config.toml
num_hidden_layers = 8
hidden_size = 128
n_experts = 256
experts_per_token = 4
d_expert = 32
d_shared_expert = 64
hidden_act = "swiglu"
moe_layers = [0, 1, 2, 3, 4, 5, 6, 7]
router_score = "softmax"
normalize_top_k = false
routed_scale = 8.0
balance_loss = 0.00218
balance_bias = false
n_groups = 8
groups_per_token = 3
init_std_router = 0.00698
lr_router = 0.00342
vocab_size = 7470
norm = "rmsnorm"
norm_eps = 1e-06
tie_word_embeddings = false
optimizer = "muon_variant"
learning_rate = 0.00638
beta1 = 0.95
batch_tokens = [65536, 131072, 196608]
max_seq_len = 512
train_tokens = 755400000
max_steps = 6423
dataset = "wikipedia_en"
Below are experts of layer 2 (counted from 0) of a mixture-of-experts language model. Rows are named router (the router's row for the expert), gate (a neuron's input weights, with its number), up (a neuron's input weights, with its number), down (a neuron's output weights, with its number) and show model dimensions 96-127. Each number is 200 + 40 x the weight over its row's rms, rounded and kept within 0 to 999.
After each expert's rows: "comes after" lists some tokens at least twice as common just before its tokens as in all text. This comes from a sample of Wikipedia text that the model never trained on. Tokens count by the router's weight.

# expert 253
router,146,199,145,237,168,183,118,150,212,251,229,232,237,190,226,213,257,219,130,173,230,180,205,183,168,225,236,136,244,196,137,223
gate0,219,237,204,184,130,236,248,119,205,185,202,147,196,200,156,198,209,200,87,198,200,264,247,186,140,197,178,246,229,276,152,197
up0,202,118,147,217,141,232,179,152,214,176,195,114,223,170,209,176,218,212,170,262,245,226,210,202,226,194,216,165,246,216,164,232
down0,213,107,228,248,218,203,269,251,210,208,201,179,237,233,189,223,228,205,252,165,188,190,183,257,196,185,197,211,248,181,197,168
gate1,186,182,198,189,172,263,257,192,254,250,228,190,150,193,236,177,204,271,290,218,178,183,254,186,159,111,260,199,258,188,207,190
up1,226,230,269,201,197,165,187,250,170,159,172,151,219,202,186,211,173,204,135,211,272,262,144,266,204,220,233,201,225,170,251,237
down1,208,185,157,242,222,284,219,175,160,249,168,270,190,192,136,169,133,248,174,143,185,250,226,220,227,231,266,131,256,224,249,160
comes after: "F", "W", "Gr", "f", "Fl", "Be"

# expert 48
router,238,204,209,246,244,140,209,231,224,251,171,229,288,191,239,195,264,265,185,200,151,186,220,132,200,214,197,192,181,166,138,218
gate5,214,285,169,202,195,222,238,214,224,221,232,202,201,242,140,253,241,209,248,183,173,226,189,216,182,202,260,272,231,204,224,250
up5,204,309,160,232,207,203,235,172,289,238,203,174,228,245,209,199,201,179,224,161,132,151,271,239,227,148,211,246,146,176,225,249
down5,252,190,131,155,153,198,216,184,193,149,261,179,154,206,193,264,178,118,241,228,206,215,235,221,191,187,168,154,206,134,166,229
gate6,187,244,166,194,208,178,167,175,186,134,249,217,171,229,222,163,216,117,191,187,251,146,206,275,159,154,168,119,234,301,230,174
up6,171,314,236,249,292,209,199,314,170,153,262,245,189,129,178,163,197,155,181,178,206,173,241,157,262,214,153,219,142,224,214,162
down6,148,212,276,194,164,227,262,222,146,269,234,224,233,223,253,188,213,152,199,211,202,124,240,183,182,182,164,248,235,205,111,238
comes after: "-", "–", "& ", "and ", "/", ", "

# expert 89
router,271,249,131,192,212,168,203,96,284,260,166,223,267,190,232,208,211,147,226,233,231,202,213,156,203,176,236,195,198,197,169,228
gate0,211,237,160,190,127,239,209,222,228,219,208,225,154,203,176,81,201,213,232,227,184,217,174,168,189,209,222,169,254,146,186,196
up0,183,133,160,230,197,184,162,192,155,264,222,230,153,145,262,199,240,240,207,185,227,168,239,224,187,196,217,202,198,183,192,138
down0,218,173,156,143,239,201,247,201,215,202,163,271,119,124,184,201,160,217,249,207,201,246,212,267,194,323,206,259,202,207,211,161
gate1,204,195,195,195,171,149,231,178,134,225,246,245,206,122,224,219,217,246,192,191,272,124,198,254,182,226,174,211,249,251,182,213
up1,200,163,139,218,180,264,229,143,242,224,175,201,134,133,325,197,171,196,134,202,222,164,217,223,182,236,215,206,201,188,222,265
down1,252,198,253,239,144,201,196,194,253,209,173,208,214,220,173,235,140,230,164,180,259,196,172,189,260,224,239,181,191,204,252,185
comes after: "- ", "| ", ": ", "Ag", "Sy", "William "

# expert 38
router,146,235,209,200,214,190,126,127,249,248,272,188,182,168,208,269,231,216,179,184,167,187,211,189,179,213,217,128,218,171,185,234
gate5,219,222,212,155,229,232,177,230,200,163,230,198,203,229,156,150,271,231,137,299,251,164,125,169,196,231,202,138,168,159,187,173
up5,163,217,203,158,217,219,263,195,168,156,246,210,242,214,195,173,228,199,158,196,126,247,139,221,213,260,182,203,249,240,147,214
down5,238,213,174,159,160,229,223,202,225,197,181,273,168,253,188,189,163,135,198,223,238,227,235,207,302,161,256,146,147,150,202,221
gate6,200,226,158,173,164,192,214,183,174,273,202,218,128,244,179,156,146,244,186,143,223,220,186,188,224,191,214,155,221,243,202,180
up6,277,125,224,199,149,178,245,206,201,254,223,239,107,164,225,206,266,157,145,204,198,198,188,187,255,213,261,216,258,174,272,206
down6,259,237,126,241,209,216,115,120,218,162,249,147,211,174,210,175,159,248,131,280,202,185,162,178,234,141,176,283,220,199,156,239
comes after: "B", "T", "G", "M", "A", "b"

# expert 168
router,140,187,173,201,180,149,209,228,216,238,172,204,247,182,253,241,198,255,238,151,165,194,252,159,152,237,171,222,178,184,120,242
gate0,204,244,195,227,204,219,189,249,124,211,212,205,123,279,177,143,109,193,208,229,231,274,222,153,180,169,269,221,215,224,262,201
up0,213,194,263,177,239,166,181,239,181,200,163,190,221,138,279,129,242,220,207,224,213,227,242,205,248,200,164,139,245,254,208,172
down0,235,145,181,168,172,225,179,249,211,197,208,170,245,152,238,151,233,248,190,200,257,169,148,212,193,232,177,151,212,101,204,212
gate1,163,244,147,145,185,140,236,172,213,170,254,250,209,265,212,195,168,174,177,204,149,201,255,272,146,244,262,124,198,159,223,154
up1,218,208,257,211,174,217,189,236,195,222,213,217,185,157,213,168,297,189,207,174,254,170,146,204,261,159,132,210,183,228,235,206
down1,184,225,224,154,189,192,186,187,182,181,164,93,238,262,175,157,99,228,212,222,139,189,249,210,213,265,139,226,236,200,217,217
comes after: "| ", "- ", "R", "A", "S", ": "

# expert 122
router,125,161,184,240,181,196,236,209,208,226,245,227,242,192,144,233,288,213,229,239,151,203,211,163,160,156,145,235,237,164,151,216
gate0,117,202,230,147,284,217,232,227,229,249,222,190,177,240,204,169,228,203,250,143,234,302,203,167,262,148,266,225,205,193,295,212
up0,203,252,208,197,215,221,188,264,135,196,133,154,169,193,133,128,195,261,200,190,237,123,170,231,155,131,194,169,243,198,137,149
down0,142,259,204,190,213,209,171,153,182,136,195,152,250,249,272,181,209,228,177,192,223,164,172,186,213,137,324,217,234,174,230,229
gate1,200,246,122,150,198,188,225,240,160,182,213,230,162,159,180,224,162,196,247,153,112,227,85,208,257,174,181,124,217,266,170,262
up1,178,163,232,228,208,158,226,200,182,160,213,152,196,203,172,154,250,218,144,294,264,214,262,168,163,202,215,239,169,235,183,176
down1,275,233,118,105,151,205,176,218,198,118,194,190,198,189,229,214,250,209,252,171,193,207,160,208,232,143,200,238,128,258,229,156
comes after: "\n", "0 ", "4 ", "9 ", "2 ", "8 "

# expert 55
router,238,194,188,245,246,236,177,119,183,212,162,197,236,187,275,235,180,190,254,204,205,160,160,131,276,203,267,165,223,223,154,245
gate5,174,213,204,179,193,160,193,212,146,238,194,203,246,151,157,223,160,218,189,213,248,200,158,233,185,222,192,155,245,193,234,249
up5,298,193,192,147,213,260,165,200,229,192,215,176,200,205,209,148,230,231,249,245,140,129,269,222,173,188,201,236,185,167,121,202
down5,182,231,201,234,191,226,164,201,252,171,224,158,193,69,165,230,155,251,224,272,176,210,200,226,241,190,121,329,192,161,172,199
gate6,191,152,155,151,182,281,249,239,147,207,207,157,212,199,205,205,211,218,179,147,226,160,223,275,93,247,256,272,200,221,127,173
up6,137,208,208,188,164,269,168,206,200,131,80,155,282,186,179,173,230,175,239,215,176,167,208,241,118,201,197,182,179,179,236,139
down6,247,231,173,156,220,168,250,157,162,185,190,246,189,256,151,210,149,226,255,240,202,180,278,240,194,217,204,180,166,194,166,211
comes after: "a ", "the ", "-", "g", "of ", "and "

# expert 199
router,171,189,186,196,243,146,149,126,275,234,189,216,134,199,241,249,206,294,182,183,197,280,252,159,181,149,253,232,195,208,206,227
gate0,230,191,252,182,208,187,155,144,189,140,172,235,205,170,182,216,174,274,225,196,239,196,187,205,122,176,126,201,199,182,100,186
up0,231,170,197,180,248,188,240,183,179,170,210,226,254,214,161,199,142,190,218,183,257,192,149,212,158,189,251,183,187,194,180,122
down0,205,231,159,151,203,227,205,227,133,230,168,214,257,220,206,218,245,166,228,254,208,228,195,234,214,300,241,247,168,138,153,162
gate1,243,144,138,279,189,148,194,126,191,116,162,241,206,100,220,228,215,213,94,221,155,178,221,173,207,171,172,179,150,260,132,146
up1,314,218,140,294,166,186,155,160,227,117,115,189,275,149,217,211,246,242,163,239,194,204,277,256,180,187,243,210,209,270,176,209
down1,206,223,212,73,156,213,232,245,258,206,137,195,197,247,238,193,221,188,300,218,207,269,156,162,184,226,240,228,113,140,116,211
comes after: "K", "S", "N", "T", "Z", "I"

# expert 222
router,219,143,200,145,204,149,122,168,197,222,169,255,213,225,248,161,267,239,203,159,222,142,227,198,234,204,205,129,164,230,147,148
gate0,239,163,200,216,211,232,240,161,180,226,225,203,255,156,212,147,252,192,148,109,241,178,209,199,186,191,160,123,183,214,184,58
up0,186,262,119,173,231,178,180,238,194,256,217,173,145,224,134,208,103,175,191,225,198,198,119,267,230,228,232,147,217,207,158,290
down0,152,262,152,185,216,150,203,207,224,158,203,231,181,206,222,314,226,164,222,205,255,166,295,106,187,107,223,244,259,189,281,175
gate1,217,193,221,215,189,165,184,216,155,130,277,234,163,171,230,173,224,182,145,193,293,244,221,238,189,173,131,208,212,249,175,172
up1,204,196,243,218,207,252,240,163,136,227,184,234,233,162,217,253,253,188,280,158,128,183,256,203,247,205,200,145,176,133,157,219
down1,289,219,159,138,236,194,193,219,181,159,215,229,211,181,198,195,244,276,263,201,140,187,249,236,157,159,189,201,209,206,217,177
comes after: "The ", "the ", "of ", "World ", "Grand ", "My "

# expert 15
router,135,256,163,249,185,192,140,135,264,246,238,226,230,147,143,247,236,222,152,174,203,191,208,159,137,215,224,141,173,217,131,246
gate5,201,200,289,276,164,238,236,171,225,200,149,230,131,213,119,199,219,173,187,231,179,193,214,200,197,294,179,206,147,186,214,107
up5,241,179,183,191,231,170,247,218,171,178,225,183,240,158,297,261,192,238,179,207,236,190,216,224,147,181,176,149,174,224,199,194
down5,145,198,229,180,165,190,177,188,156,218,196,263,155,254,221,189,186,168,167,271,227,205,259,244,214,248,222,265,215,278,147,125
gate6,232,159,247,182,269,246,183,204,187,234,188,210,213,141,224,203,249,139,205,204,163,232,149,174,227,218,332,188,259,183,180,175
up6,205,198,207,251,146,176,210,232,193,174,204,165,189,211,126,202,147,225,239,272,212,203,208,224,163,290,217,169,200,198,204,194
down6,120,191,220,203,151,161,174,160,239,181,197,197,191,222,188,174,245,163,243,218,255,134,148,158,210,257,209,206,292,188,234,283
comes after: "C", "R", "c", "A", "Br", "H"

# expert 116
router,222,180,155,233,183,123,207,184,226,251,157,154,270,236,251,240,166,245,207,210,146,190,267,139,160,239,202,242,187,179,115,244
gate0,254,203,238,202,218,184,131,180,138,176,195,221,169,170,222,202,188,185,213,267,204,202,168,269,159,200,201,211,269,189,272,168
up0,213,183,201,201,226,191,240,183,155,199,197,261,179,98,189,166,251,133,127,213,225,252,219,163,205,177,232,152,174,219,139,241
down0,256,198,202,279,187,250,182,249,266,162,236,221,186,192,182,155,183,149,188,242,207,236,234,213,135,167,184,209,216,179,206,181
gate1,241,199,139,221,183,238,204,187,177,217,196,195,190,196,165,222,165,146,143,180,179,118,238,252,168,178,220,276,161,208,194,159
up1,234,220,212,247,211,130,150,100,154,95,184,262,203,166,146,201,257,170,221,280,183,163,205,147,222,284,234,212,137,195,126,144
down1,223,251,193,141,142,191,185,168,297,162,251,232,250,207,146,107,249,224,260,249,250,205,260,166,224,259,161,252,155,207,184,157
comes after: "\"", "(", "$", ", ", ": ", "| "

# expert 181
router,195,222,162,263,280,214,223,253,242,205,193,203,250,193,202,252,279,246,181,146,207,188,231,131,166,229,213,159,157,112,166,182
gate0,190,167,181,238,257,217,174,167,176,224,173,169,139,164,169,178,208,250,113,214,290,255,155,209,241,137,242,164,199,234,153,191
up0,167,160,185,164,217,196,200,190,241,252,151,155,102,182,130,209,172,204,145,213,218,178,186,159,220,178,215,211,189,287,141,257
down0,176,180,202,243,203,166,293,160,181,212,188,225,235,226,251,125,205,154,271,163,283,229,265,242,197,221,211,137,196,199,125,164
gate1,193,251,205,209,287,228,207,241,281,157,226,167,221,219,197,201,198,222,172,208,232,135,201,202,169,237,225,197,287,183,146,152
up1,161,277,225,209,234,177,208,241,186,108,206,176,214,240,208,220,261,264,164,296,220,234,234,242,187,163,262,217,232,197,128,189
down1,249,291,197,171,170,199,212,245,173,163,183,239,174,184,239,193,276,157,235,200,260,258,126,239,212,229,125,173,238,285,200,203
comes after: "k", "g", "-", "h", "ch", "th"